From a checkpoint of a small mixture-of-experts model trained on Wikipedia.
Size: 8 layers, width 320, vocabulary 8192, 49.9M parameters.
Experts: 24 experts in each of 8 layers, a softmax router.
Training: 764M tokens, 4003 steps.
Below are experts of layer 5 (counted from 0) of a mixture-of-experts language model. Rows are named gate (a neuron's input weights, with its number), up (a neuron's input weights, with its number), down (a neuron's output weights, with its number) and show model dimensions 160-319. Each number is 128 + 24 x the weight over its row's rms, rounded and kept within 0 to 255. Numbers have three digits each.
Before each expert's rows: "comes after" lists some tokens at least twice as common just before its tokens as in all text. This comes from a sample of Wikipedia text that the model never trained on. Tokens count by the router's weight.

# expert 22
comes after: "2", "1", " ", " | ", "–", ":"
gate0:155165140111164129116091122105108126139132127115144148149138116123094154104156108167105123143100114100142157098089118167145122123137116136118121114093123158168149113177131114137103127147123153093067114108117152123110147122100122157152176116130104145114133109138135150102150100132096110123114101123107132116127154102128136135106120085102095092095141134069167086174101104105129097128134189110102114172077154138146163128087174119140125118137149145120149089127161145143162139102128152
up0:122145159176157152158135122120098119148117123111120130158141132108122149118126162137087101135111113131177152121082143165108135126114118193122087111117152133120143107133102113096085171111118140116081134116152125102139121142136160157177200142184076111148155114144137103117138105119114131110183116106150124098118120099084174129140128122099085117125121139071120086164101146106149162142142136167122108159117170111141069138107133117155112147167125154116150127131126188118086144101125159
down0:106123167135141154104125129094078129154166089111120141105125109158130143152146136165127120114097134142128163145071116083118119121120161121130187099141124149144136148124117106171171114148188117127104116096161088150136155119117137094092193166125088112136169144117151138114122135124103137134117143122078120111120129126141129109109141169120107089104124162127129112130113130075133147131130091131123151140118097159147108132092151119131149138110177112133139128119106109139120154114136069

# expert 2
comes after: ".", "2", "1", " | ", "–", "0"
gate0:162129067132167109117104094102165154150114097116145142114125135119151072117130108085100125119143106119164124085113114135136156178115153131135095113154056115146125193098168125125138185128123101111145133118148161116087138147163163159177095135153109115104138171129125140115140122138110106098163067128119138127147125137148144150114110142144146087132146110126134109125108115133106124159137129148154127165129108119127118128138113146121064143128136107100128145151146156090157168087116131
up0:128098140116117153119149127128114123177117140157144130118111105117203138161093103137197132142137106118117086154164110093120105133140102118120173134109164140119132119128130131144109120100132139120111123140061111113095173116105138122100116140119144113132114121134145113194133136110112084158123118160137129101136134156119122119130129116115094141074138163163139106126107115128132085112139157105128107101100093136121116135141153143080168155159115153119092081103129158127123126151129149
down0:123131120125115120149140106113111123130183135119118101119132109118051149147104132136170151138133144136117115159128131111118109181140170149152107139144143146146128113144158094146086152084123151130094102138134144124142135128094127135131134132163165154133145132138092139094115117159154187080122124121164143133143162115126142128124106155100132126150131139129142138113127134108108147107129171107147106109147153124148114145135111143103097125063130106106131141164158084124147132162127108

# expert 14
comes after: " | ", "\n", "| ", " (", "; ", ", "
gate0:109140086077105123115104093133132105111120090169112119095159146097096131113112105127163101151097109107131100140163136179113126133147146128153112076132158131096149135173106137109143111132111129099161087135122151133162158141131144098169154117143131092137112102168168123108128065159167163071142159102121114081129130145101126147135106090099134098121110119130107108128144143118097118149131120127157135104119116111135163188133140129132135101117119122119143084134120129160131144114181147
up0:135121142152139130091119127149147168156174109159148086133145134120107100138152166143116122164163133137130138175136147118114158170125163143150110145146172142145175111122173145154166196126120139106136076126131173124096104146128127121112099122145168143121147129140137107148116094142137168117150124122162134127124144108090129095124120107157164156121109081175133129140137126132132123158167097118089135090170141102113125138123096152150091126099119123129177129131149150126125114110162092
down0:108170111132103135051142125128128166096133115118133136133134109121142224155109152138183138105130108121126159096161154136072140126074107113141085118128146071147139120121141159122170142135103154088141130165126158124073160145144139111126152131158112070142140127132169129116128124128101145122123088121145101193157130130119123124120157140139114162120098106146146112109128104155130160144144133102129124162127126134129136166124125168137065174139121097100111146096109172140106139097115135

# expert 15
comes after: " | ", ", ", "0", "1", " (", " in "
gate29:151142122149100114189129083097164131130137109156144158182115134124069133093095098120145103139141121116171140184104127181138130123120130056123133146111118141216087111109156107153104183122081116140116162107120120145137114102141108114122136113119093144138144127121118083132157146119153128157145147122104102146072079107105138165121138138143155161105147113121122139107138122126146114095128140134130114098159088142098141063109124121143115112131140121137131104127099102131109127124148139
up29:113178119106157092134133153158120166140147110113147170167152156136119103137103118129146101106106077107099137122132139181115117135143140169168153128118132139135135187132135127172144125191112149141036152152143134134118147143115130109140105157105149139118134113148140145105090109121131124135154167109108168133111136138109137157115149131153120080116158161113106143137111144131118110119118148149163194153122118157129127133145148106131147142139138108121145091148117120129124168165114155
down29:150088122081140105137126173103139125101142109114087168095125111139163185155143131116157118137148124140077100101117112127090136107147114113129148154127122189130111139136119166148141123096156142140133120080128103129190145126155128132150094117145132125108124173185113113144129112122116073162073136110126108149123111173147099115124136112179131160125148124140111123085081178145137129126138115137124123103150133115137140126134147141129172142146111160157143151127114126138123134122124093